Experts of a small language model.
Training: a variant of SOAP for the experts, 3136 steps.
Below are experts of layer 5 (counted from 0) of a mixture-of-experts language model. Rows are named router (the router's row for the expert) and show model dimensions 256-383. Each number is 500 + 25 x the weight over its row's rms, rounded and kept within 0 to 999. Numbers have three digits each.
After each expert's rows: a language model's description of what the expert responds to. This comes from a sample of Wikipedia text that the model never trained on.

# expert 43
router:468523500521513546496477530488502558501515491573521460483546516468554454506472510475504498493497524505493504506537534502461536500481496479578522469463525481506505489468491498541508510523511486506483513494487513493523543482499503495491525490492506510521515499501500476520539485473492510502516509481494488504459495511471471519518544523485535508511438524514510526472459519513518490482501
Numbers, scores and statistics inside table cells and stat lines, such as 0, 1–1, 0.364, %, Votes, Apps.

# expert 27
router:481481501480459506495538515490521501498419477498465502504498486512512517520492480490502485508519520504480453515514472525485486527511478487462498502476487504520552505469569463548534503463492470488466507519481465505507482511516483467504534504505478534483490493525488518512530537457500520523509504524521530507518476530529524476483480484528551536523464526486520501492504481475492502468526
Sentence-final periods, colons after labels, table pipes and == heading closers, as in ==Awards==, Original team(s):, "." before a new sentence.

# expert 0
router:489509519489459478476528490477514470502519530494549475482512529486501505479457482484494521500512533479489511497466507493515508463480497517505508497503490477516476482503461485539538489501551516510510485495474536511535545506520448540468504508483505524482503522492493544445513492508514491516473473505508504495495503469488518520486508560532472496467494484485495479518466476490498498513481
Mostly the after prepositions like of, by, in, plus given names and name starts such as John, William, Mount, George.

# expert 59
router:526517489506483508478525510511487531514552527498510527492515474497534507455472477543490488530465502538494510533446456480495511471477524519500499498483523496484509541523455492503493504514482471486511464532456441473500518495524500563485481458467533501526479500484511524553440470508465483473483460520494446496484489488455502509493484523509486501485520463486502521507505478488504444509479
Line breaks ending sentences, infobox fields or list items, and the == or === markers of section headings.

# expert 41
router:475514485475507529526508487531524473540528513468524481533504544504528524460502532539481496484490507507482510513477477498520517521476530485515509497518522519520442479468500439530487501494517506489483458482473492567516539510510474544467483509475518511504492516461455540513496482527497476521500477509531503472497493511453532494507519520511494492501525473487467499491463489524508501559496
Common nouns naming the article's subject after the, a or his, such as film, album, series, club, species, band.

# expert 40
router:482503508516510505504505496542463541504508534470493463533543486518544486476444531458502450510502473468479499521537503485536477496496516485462484498485490480495447490502489517525493542526522465474467489472502501449507493496489498485499482502478490504496501540503496501553491491516507501534514505515528545531527480476451530496476501478463482487555521477437508532483490453509490468509533
Pipe separators between cells in sports and results tables, plus semicolon-number tokens like 0;, 1;, and markdown table rules.

# expert 10
router:535494496518435519503532528512492499517534548473510488470499516486524548492539489510519507513520503493502477536563533482477493508496478504482488511489529480530477539472487515531516508484500491493499545526510476461484489501487518509496551505502501449519560468490489482471523472505512475488471491513539553507503503466505511532522491519494471489481495456501484521506518517564500507459512
Periods ending sentences or list items, plus ")." and "."", section-heading equals signs, and the "United States" or "U.S." pieces.

# expert 17
router:484493500497546464563529569471496510503507485544521512550501485459469555484491474500479507491490502473519542533485473512559507474441495487514493492493511462531511533458526517522513489559462520519536466498523474480507513446535470499528489516472515507463510503539472501515430511493488527501487506527469539524478505450508514517486477479523466496517478481462508519497479509532515529480504
Pieces of foreign or unusual proper names and raw bytes of CJK script, such as Hong, Ko, Gogoro, Möbius, in tables and lists.

# expert 3
router:493487519479484491501493498520489460529524476501537488477546501497470491518508508505520521486481520506519480525492509470528470470465500525488521465548501565500493466565498486480512446508486530486508516506470517537495522486518453493500483498476482443499469512518451524491480461509480534506480480488528499455534486508474488466518511525529502508515510533525512517545477551514549509516458
Single consonant pieces inside rare proper names and surnames, mostly German or foreign, such as Sei-d-l, Stein-d-achner, Adiron-d-ack; also closing parentheses.

# expert 54
router:526487492511549474503491529484523505510483561506529497589506492462573491517472510535483490472467510464464487495482522526472532464519504515490538515487514488488503496529490525487500523510494480508513452458500499508530519488501518545464512499489497493489508507498480480479509518460517480485494492499440531512522468474528518534523538578486476517489591514517548465502507503507475514543477
Commas, and, or, &, but, including and such-as linking list items and clauses, like scientific and technological.

# expert 5
router:504511476505475513485498526472468470447500496509455513532484521463527501444486563474510508490510507518500488460469500509481555511496516478497465488500500511485509506534509512505451525536518478538499506509508494550484467512476485479494509488523525516501478515477521452487501559477510521485505464500511442500489500508492468516488523517499491508492547464474475533501470508509508493505507
Possessive s after an apostrophe and third-person pronouns and possessives, such as Nigeria's, his, their, its, they, him.

# expert 2
router:554510498494522506545489485504513504482494497483534516499495525464506498516469477505517536539498471518538509476526485532492503477454488505444433524464485541489518492508486477497559486514507495515521552471516490460457490496473502525523522475475531552499481530509529522518486534487511506516522487496474463539565523528477496492509505494522495514506474483533542496507472473519497459485505
Opening parentheses, brackets, braces, slashes and line breaks, often before glosses, acronyms, actor names or table cells, e.g. (雁, N/A.

# expert 20
router:496518477467479528457463514467529464526563490490536483523512521511499498441509498534450483496464524503496527506456488439524483484472510472504496524485487476498456481466479476526503475526548502506491480524501499524525545516518485520510452532490504525496489482500537506510488491517491499504483518520516474488463495502466486484487483537496508485474521533498479486490480478539515508486477
Auxiliary and copular verbs, relative pronouns and conjunctions that start or link clauses, e.g. was, is, also, that, which, if.

# expert 42
router:515512478485506490483519516478477495492501506509513560499501471494526505488481454500496474496479519531511513537484461493483515465459536501524533484525485499465518461526492505478501491496508479506515471579499462468530503500513490551500464442497517480525460523487499516530441444511485512489504490520509474526515494480511515503483470497497508485499470473504502513499499488497494493537491
Line breaks between paragraphs and list items, section heading markers like ==, and opening quotation marks or brackets.

# expert 39
router:459513518518459513472514495540517469522524531467519471567497514555531495461492536545494473456474517483467488531467477446497511484505522506451498493493507515526478451468467471508511500510522496500496477477517503525514537507506452539482476477496502520499478486481465519560492475521499484525502493518502573464476488504480510509506542552479465481498559496504480496503467497512521496515494
Pipe characters dividing table cells, especially at row starts or before empty cells; occasionally quantity words such as old, total, draft.

# expert 14
router:490513482488517526506528502492501449511514528485540511527478503503500498437477505530500478510464519452458535502453514468516521478503491481485476501488510541490496477477492462518523493506498497517503477509515475541540575526488449532482480464479508503492489473467501515527515471498491506486475487513494546446497478475461509495532514570493471502506514492500495497498485480540486502492494
Common nouns right after articles or possessives, usually abstract or technical, e.g. music, development, power, strategies, listings, logic.

# expert 58
router:495530486489470514475520532485501472513474533544495467521521535541497476484500472478545479496500485485525506516480479502458552483545518513522530508446486476510496443515461475524511490484490517501493559556473498535518503489471474499460531483480531473514514529514491498514545532472509532501521514531466471481460503430486493466530483509502495472511492503470435490476460505519510468523475
Word-final pieces, mostly plural s, and -es, -ers, -ies, -ations, as in mollusks, Nicknames, Hymns, pharmacies.

# expert 38
router:506483531493447523510502494507523498503502535546532522528500506503505544470546484478467461483523508490502513510527543477476512532505515518511481491461516569469516506495497455497469513513481492531496519509495533472472510487513492469531484512478516527516507517515493540501490491476499484467510529485522462512564502491472477470501496501476486473511483489496476482494494522507523444494508
Month names in dates and date ranges, plus the pronoun I, and some nouns in census-style text, e.g. March, June, age.

# expert 6
router:483494484487482485490496525545442468506513501527496472505430480488516506530503493523492485466518488501508509464514463461511494480460500470558533490488532493488485490478514490516535482488498490444527489454526469527521510466486522555488500505509513496526493544464508523524553539493473495480466527465483463485491553498489485455497509498506520475535499469463508518523525548527498507485505
Foreign-language particles and accented letter pieces in names and titles, such as de, del, al, La, San, å, á.

# expert 47
router:548506508520503497458502524520479466496527523500490510478539459486503484491473471487436516519486502491504519471519531482480465443531456477511478554473528508520512485475444528511475502495494495514503475506539525527473493509508543491471505488515471463506503497494487503475471484499514482494522490520514470521459517529493519519496499526455478482479466514518515507498527523516540486576498
Country, region and nationality names and their endings, such as Africa, Spain, German, Tanzanian, plus century and the astro- stem.

# expert 19
router:484530498505500506506508488511491486523506467496518463517507497545511524479505524528498498453464545536476513520438445446524510483516484533509516485511482523519481432517473537487510484496486521521545503469507495529515494501494447506496489479495494532502498461482446520484553513533485472510489502492482550482516530504540509504519498536505476479500536470493493517488455513492524547521486
Pipes, hyphen bullets, table rules and heading marks at the start of lines in lists and tables, like - Axel and |---|.

# expert 28
router:441512510486480467471522493460527515457481504513468519476456502547530475539469508471492511525507511440524521500508481501482474515493505494576508478508506507532493475510516506503494517510511502471505501528552506451512508510510518481529497480533478515506458479510519488590531476527530504504500475485476476509514470494496498486506479499469491523505475492480481509512512503496483552496531
Bare space tokens, in non-Latin text, table cells and list indents, plus short word-initial pieces like re, co, un, m.

# expert 37
router:492474511519553502529503465489522511454490492486514487503497545507518479505487515491479501510518513485507533498491490505495520527509487525522541540506528496513474508452498519445551508517525505513499492442507508503495481497495522480516545523491520541490527470475456463465465524498507470513512472465569524479525509491535463543491453489524516515474494498534526479526501491540513504534495
Pronouns, sentence starters and modal verbs in running prose, such as The, He, It, would, could, However, and contraction endings 'm, 're.

# expert 56
router:522522491476510553535476478510526553520494503476528527497510522528500523507464488490466492500489504517499527509493523517502527534527527502475534503517509497525485496494478482528501560493480450479486516470522489456501493526522471559499493505502496525473545469463502519489484521488514515515526522508492488500500479472503515516503487511502499474461460540510458518527503520448480493484476
Common first names such as George, David and Steve, plus middle fragments of names, taxon authors and LaTeX commands, e.g. S-ally, s-in.

# expert 46
router:492519519516460490499491468501513480503526501484479466540503554553454490491511497505471474513443511486491490520476466518489495507544489534417526511497442537488471512551513486489463496496471518475494520514517475477509501521490511522472493482499506562503534500477543504517516470497485436529506488517500493479476482505514511520537478509494502482510509507518485506517463480486500515539480
Articles and quantity words before nouns, such as a, an, first, one, two, most, many, other, new.

# expert 44
router:497504505512493518553513497532499501527541534491498503531495520488518488437503552554497483511485537487478492493453519483517500511461507520499507500504516556487489452449483515515505498480500491462515500505496487572529558499526486535491487503496531538502495510454496501479470457522518505500470468513511586498481496503461503532487504540491484504486506491531473503507482499509526465529507
Prepositions linking a noun or verb to what follows, especially of, in, to, for, on, e.g. average rating of, based on.

# expert 22
router:506451517466517506511476550468510495488471419509517515487467502517494491519505520525502486483510468504501479474587499493483461516513521511470507522510460496494485550485485525538528505462511498524460496540493507478483495493497541493483474480486513476462503508483508528536504503484473487493480533537475514417515515564513520476540494495542494520529481523541542511496518518535506488467496
Colons after year ranges in footballer club-history lists, like "2015–2016:", plus pipes, dashes, digits and words like club, brother, married.

# expert 26
router:486491499432514511529475523483471543514525494503524509489512505515505575501547557510520418510465528513491490492494442480504527517445494514516494473476454504478482527543493521459482483535493505520492507472510487520511506505512466514517476511494506543491523475501480500506488433502476485493461529546455454503500500497490527479545497489525523481501480502528504481498496516506507510502472
Syllable pieces and capitalised openings of personal and place names, often Slavic, Irish or Japanese, e.g. Ko, Ka, Mc-Ken-dry, Car-va-jal.

# expert 7
router:466530512473516485535481502450504473478444463514502495491462508546500496507543512508511506528525423490482505449506476483527513518526507497476514511530461502491499520505523449507506490478463480533450495623496533474469481482497543490502475473500468499491534511470514489494537485487493503513520493539523529455511506568459492474476517466496502513495515513493540493494527475480498465517510
Colons, semicolons, dashes and pipes that separate items in lists, tables and infobox fields, as in Coordinates:, Duisburg – Cologne.

# expert 1
router:497475508461526527459522506517524495473491522555464502485506507494475506515510492502525540501523517479493455484496511474519475549496566468535481462518513491498502517474489498495468506500511501468488493495509461483450516421482504483540513514563487498501447509490513467472527495504515511475527508542519477500488487502525432498488461480505497518529481490488514473494478482486513541541513
Function words and field labels in geographic and taxonomic entries, such as the, of, in, Population, Density, Area, km, Species.

# expert 25
router:494484448485506481503504482520525491539543543476486483502481516493522496498490504542468522514439523534493515504447462476498497463486532529488544492488525474506474508487527479487490507476506530494500473521458491512552541524503534545495461500499488533503445494462459482551450472503500465476470465539513495500499494494483527540496478516492523501465543479501450492485469505491510461503513
Line breaks after headings and table rows, the second year in date ranges such as 1734–1812, and dollar signs.

# expert 60
router:480489522496472493519492451501489520537533500499510497555428468462478495535514456484469548463436515488526500524504511498462498475514490506469485480513466500522490549499503493500479489461443547415494501486543484488484518522503493469487492484484478464514505520481494514516500486511460478483473517508493495452500488490534504543518495467500499494511566520530501529499477519490481482503468
The article a or an after is or as, and following descriptive adjectives like new, small, professional, perennial.

# expert 49
router:474476496522509472487459563486497520489547478515455437525472481533485475498495549497477479483505509493483549511511567460475478485502514490511478499492526515497484534485499491501494471531501497483514491488501472519494491485523470522460503504540525530493499506464468501534490498534477493467502496475519503521492500496507496477492511485496550549512490488491509512488523473485545502537499
Word-final pieces of foreign names, like Sama-a, plus common nouns and modifiers such as River, acid, railway, infantry, with LaTeX math.

# expert 18
router:496519475486488513533546513527469502564497501526535496512504524502492510502467466512499524508508485516497489509562482483510495476537541490516540555507506488498507481518513501510539475535483474493529550495477536515545500495460490464496493498488518513537504492534491525533530527528482508478532475489500538523496498502515498515513454503534470496457513498512495527503512482481517500503527
First words inside quoted song, album or film titles, like What, Love, You, Return, plus table cell pipes.

# expert 16
router:542508502507453516489501486491496508474530516486556477492529529470494536462502475479513517520505525485523495493521517492513516485473463508471504514522548510538467525530516500525516500492514530471511525529507483436539478515498525543480518505525528467482490476495467501471550450481523497497465475490535566499542492472566502508495518515499473516509501490482463479518519491556498548464526
Sentence-ending periods before The or He, plus common male first names in tables and lists, such as William, George, Michael.

# expert 62
router:456514475487519467516492519486512471480498509487554479450526500496526519534513516518533535497545532483482507475483514510529512504445533503537476492483497489480505532526453513496473527516531478539474505475462527514503516498502460527510510486492508506499478509503469472493497504508527513492494499504510431490498519499489494503498561492504471478498486498466507514509485509509533492459516
The determiners the, The, his, her, their, its and this, usually after prepositions and before nouns or ordinals.

# expert 45
router:496471488513529504517463441497510560490514500482501500474489503505492501526493510514469526529494484494447503497479477523481523513501521486447503501504483451497516507491445482554540549455487487463484476475468513482516487521521445499504480486498493513475515470478525517507518563477515488498502550508480478497485478496504498500447480511483489454463501470514479504467508507473536468475525
Middle pieces of non-English names and place names, plus Thai characters and coordinate symbols, such as P-rä-sidial, G-ad-dafi, Sch-nei-der, ′.

# expert 55
router:487458521540521468549498495548518491493531490478488470484459498457491494475523521550443513530493519450462502531481518475488506493500526464475488521477497500483516502516500494503471487526452481518502458530496501508520503506530463492451460501524468441532493517524572485510499468496507452492479511507530517529494489532523549483500534501490484475470510542509481513496527498522468513470509
Single capital letters or first fragments beginning names, abbreviations and acronyms, often after parentheses or bullets, like C. v., (KSK), N in coordinates.

# expert 12
router:514507487519476508530475508456492504494488536491497538497503533467518507533512517426486553491508483540473490488477524449493513496503504482521513534510519500515513521500483480446508501499508477515505507561455497494520480479489514507464440543479541530507527494562466490508478531506451468491456504481476472466505490472526471543527540487493474556482487487499458519475488502446506487523545
Past participles and past-tense verbs after was/is/were, such as used, made, known, released, won, named, issued.

# expert 51
router:478517517494523518504532517474540486527509532462532488516499562477517515438509499563497518522475553495487533521459490472505489491479495487486530487517492506464461452500506476531492478467532476488524482488516472559526532522516466545491457489496501513522497527488498518511509487543507477513478506528503556492500484516472514490496523528517487513464527510490474484513481515501495499488489
General nouns after the, a or his in prose, such as time, work, government, service, project, dispute, purposes.

# expert 50
router:479509495450513486517480488493494556517533509459465462505458451534504532481499519496491518551536464476484513484507487561490492510496535526490487527496548513500484531510529500502509469523519515530504471484507507506547501476476490487496475502477466449481448492492525477528483504563525547465493509471488487505485500479514537476503534509465489508534463469451508492481468516482494511459526
Equals-sign heading markers, table divider rows and The or the starting sentences or sections, e.g. == Programs ==, ---|---.

# expert 53
router:511527521570523500451493516535530498508485469530503524497490484475473457485525470519508493466528527486458487530508478541513447509507507484549526486503494538493474511519513516456527476508511522482513481472505536506508485524489482483484529462522505472561505484513529491488498480505501528490516465466510474495510472568433489555475492506495531502530481481472523480468517522520459526451476
First pieces of longer words, often Latin prefixes after a space, parenthesis or hyphen, such as re, dis, inter, Con, Trans, micro-bi.

# expert 23
router:500489505555552476512515506553516484468490508466540514571496510536497478499519508487503507523476489489488516501453496513483499471491509515501502519500511548478525487497482497468480500504506487529501503457518504480504533482502506521516500492502507477515541483468453502432505496505479531514471479520462468485523478443502499507502513519549523488494503504506506467466511530501483499500499
Commas, closing parentheses and quotation marks ending a phrase or clause, often before and, which or a line break.

# expert 34
router:514524496495500517462485489465529483544540534509525482555510552460555511485494519555458454476471534488477513483490533465514496463491498497521522522487495467487459504484480476519492481535522490482490450514509506531523552498534476550488484494492499511498473497495540492522497483531491474498470515504508524518468494484477485492487510545501491498477563515518489490490481483516523517494474
Connecting and linking words mid-sentence, such as and, was, is, also, been, as, rather (than), usually after a comma or subject.

# expert 63
router:466492484509474518498515484486495454488473498480491506469451491446478490524554501452529467489500482493513514497495453475517506515541477491489487500519460517484449495488493519464504506479444493497500495530499503505510493489481503482494500500535484561516542492511493483522489532549467490497481491523526519518522504523474457508482519476482519474460482474495485484504508439481509497516501
Semicolons separating items in results rows, chemical keys and infobox lists, such as 1R; 2R; also Thai bytes and verbs like won, released.

# expert 15
router:494495474466519452511476513502471501472505521503509477478483508564496485460448530516507478493484498553521508510512475443491506469479472511510510481473485468538462451479464530489503476480491465458484475493517479469532518528462485515503440509484476520480484507529529509508457487531483498497523483504507480487471499468498496433499510514503471496493466482521483530520471534517579491540523
Word-final pieces of Latin, taxonomic and foreign names, such as -illus, -tor, -ian, -ia, -ium; also apostrophes and Asian quotation marks.

# expert 57
router:474504548512556523571521508501460547492498458496455500512494475492501514454507507485542516564504550484527470489494522512514516506485486539436496506453526478552510481559516529517487486501500498520526544489491463476483516509526526499522512536470484461530482469511532508527508494501496517525521496515446437547517529517508503469537479513489512509484434537538491501488501472508472486496491
Hyphens, en dashes and opening parentheses within compounds, ranges and lists, such as land-holding, Alabama–Rome, air-tight; also list-item dashes.

# expert 33
router:464483494488470508526517442491513490488507517488473478537532498528501495568499486502557529444497518507501484484509506516481509479423443511513457464503493490536507502539477496507490522496500480477514497517469508543515501520471534497492516513499469529507510458538521518496493465526505505518538511520543530511464485463505530511533469473478545497525489486519521478509526504487456462470478
Prepositions and particles following a verb or noun in running prose, such as to, from, over, into, against, until, about.

# expert 32
router:505478475502479520456472520464501463480503517535560510454497485522512482507497503554529464470522483495494482492498496535492514477547490506478510455483530467544514533512463499498520486511493487495485537457501501487496471481522472480500512528501479427472476463515460487474479536478531492520496499513495496549493528523503492532510551471486509521535510517498480471510511511503536499506488
Capitalised field labels and heading words in infoboxes, lists and tables, e.g. Location, Party, Division, Phylum, Batting average, Majority.

# expert 35
router:522487518512490457491501468419513489510514502494497539504502540532492497537528510468497515500478529537497520527483452496522506488431481508475519538480492510509489523504484509516499505512496477518466475555538459488508541514489487537515501481476486475528488452511504519476444480497535524479505500512488546494488521471472507474524489547491479497507534475506485514492457473488477480517533
Word-final suffixes and whole verbs or adjectives after was, to or be, such as -ing, -ed, -ation, -ive, developed, qualify.

# expert 31
router:568534502535496561498469473508487516480499525498515491560482498508489529459485516482453522491455489530521454496512473511552478470518496508500527526451463482520526492483478521516525481537431523513500461492483550520511505479496511501495512508522504471502494531509487495516487494502449522518484455518534476513510587493473529486481500509517498495448528491514556490506506473511462481507485
Capitalized first words or letters of proper names and organizations, such as New, U, Art, Liberal, Social, Urban.

# expert 9
router:493511533505476540507472519477487493526500502498541482585513498495483499512496508527468470516527513510466511542494531486512535465516513473480525466487492505491479461504489475519519473530506492519510484503504442535529505488508478506494484509478509533510500494483563476481456517479481526506472498496510522435452506478440497476534532529506509509494460451500502479486504526499525506480538
Standalone numbers in tables, track lists, scores, times and dates, such as 12 in (6, 7, 12), 7:46, August 11.

# expert 52
router:514462514493501507517461484530504507491502517484540483496505447485471474485495454542530428491531471503538475544526481479512469469514484469518498519479489515495495501498497510527478446517520484528515497532470541478457510485512521495526487528472482501471500518481517512477483488456475501509489484498487499525525517506479513523482455503514483480497497477471478519554508500446481465472522
First pieces of split words and names, and verbs after "to", such as Al, Kar, San, To, min(t), under(cut), be, create.

# expert 8
router:507524486476475446468488508515533477539533485471497522470506511486459510499519520526498533515477501530504483483457502547509516473501484558505486511508489503507515458464503532478531498477474504501486468492481517487515530552493526498482494505474493478468534490476469531488477499499473496521476503499502544483477541509504510524512546516526478511496516488512506444475496531528543516487518
Single digits, number chunks and capital-letter pieces inside acronyms, codes and table figures, e.g. IS-CB, 20,87-7, (17-97), FIN.

# expert 4
router:492514458561550488513527519510499455479501514466473519532460488507502512502502521467519526529509520531527477534471523543531526475500510518487456513491483514506550475468478507497469520523523501540531483463469488502470505464469507494507476500455522497473502518515437484473519514518481472494491503507471502483493457520490464485537501527536523506493488484495521485494488493508479537493514
Commas after nouns and names, plus closing parentheses and quotes; also mid-word pieces in foreign names, such as Tralee, Kha-i, Ba-i-ley.

# expert 24
router:487506485499487507477519512476472503529562521495558511479528493487488558487507536509510476517452460510495481487542469483491492545509510533531486502475512522477488526483482504455478496487516477492464492529500482523459511497527490533554455509495496573481477504529516498558499456497504452471494519507477493526505538492536530458568496488527531494487542538568528477475501512501494495527494
Name suffixes and surnames after first names, such as Jr, Johnson, Mc, and reporting verbs like said, claimed, stated.

# expert 11
router:501522524461487492505496550539470503445483486519488565495533485470479484480528503493570469480508483459521521501471520493482460492526551529497488515504460495505548474495502494500454511474501490463490500473503508505518538509490490495508472500491528522431461486506538497520520470447498477452493483483511564498442498555457497519466479543459450494491502513484472491489487557498479516523530
Prepositions linking titles, places or dates in biographies, such as in, of, at, for, and the dash in birth–death ranges.

# expert 13
router:576502511488494504526500484487483512525466517503479508452550457504481485437443515523470502479478526512487494535488491485506524522516505527531462467525559483460517481486447516511491484531533477492504514520530527451490505519547527505476471501501497531494485509491482550504467524495516459492471513481482550534519493540513507523503490489504482525466547519455475488481482516493497497461531
Ordinal words and suffixes such as first, second, 2nd, 8th, 3rd, plus numbers and headers in sports tables.

# expert 29
router:515525522536486547497495506532506520546498489500505495474499526466483473507525473501518450515464530498466493536490538460464488506505542491477492508525523507502459451462525504498457489481513490496526468460554478543472521504507477554492512525506528527516473527485512518524510505479544492506511494526507546451538475514528506475466518497507461486479553517486478523462526503512515482490474
Sentence-opening time words such as In, After, During, When, and also years, dates and section headings like History, Background.

# expert 48
router:512498489494495492484488544533472502527507476518493512436500536462494485535491494533506512457490489499465528502486498519487487525508466521465477475496520500512543505482487523512460561508503491523491458486505532509511533491486502510516494460485511458514507485498468470474530499539485498505535515507497507550486514542511457530469463496517503546499488522462554503518501525442514496498500
Years and other numbers in lists, tables and parentheses, such as 2010, (2017), 1852 digits, coordinates and postal codes.

# expert 21
router:553513501508499501524528494541531528497483516540493474503509482462531516508517528498500520514464496517536513517487502507473502486470514503529485514502514494476515471502486524495545479487489522511522496456504492500501451538546521467508491500478484439465468487459514502512503501509520472552471469500464515497501502537509522494479481458489493482535531488555459548532540493520474522518499
Sports words in athlete, team and season articles, such as football, basketball, League, season, sack, yards, NFL, cricket.

# expert 61
router:497511531509476512524528504465508488540514513465495455455519511555497490494474509543471486472450518501482488515492491472461512506483480527529491479500490529495474479461480504496512496517536497514502463497484487545519497525502506517487523493474489501524515508484470522509435518510493455501483505514493513454505445506431508485493497503516517494455500448532474476519484511510501513544505
Prepositions and linking words following verbs or nouns, such as of, by, with, during, after, as in powered by.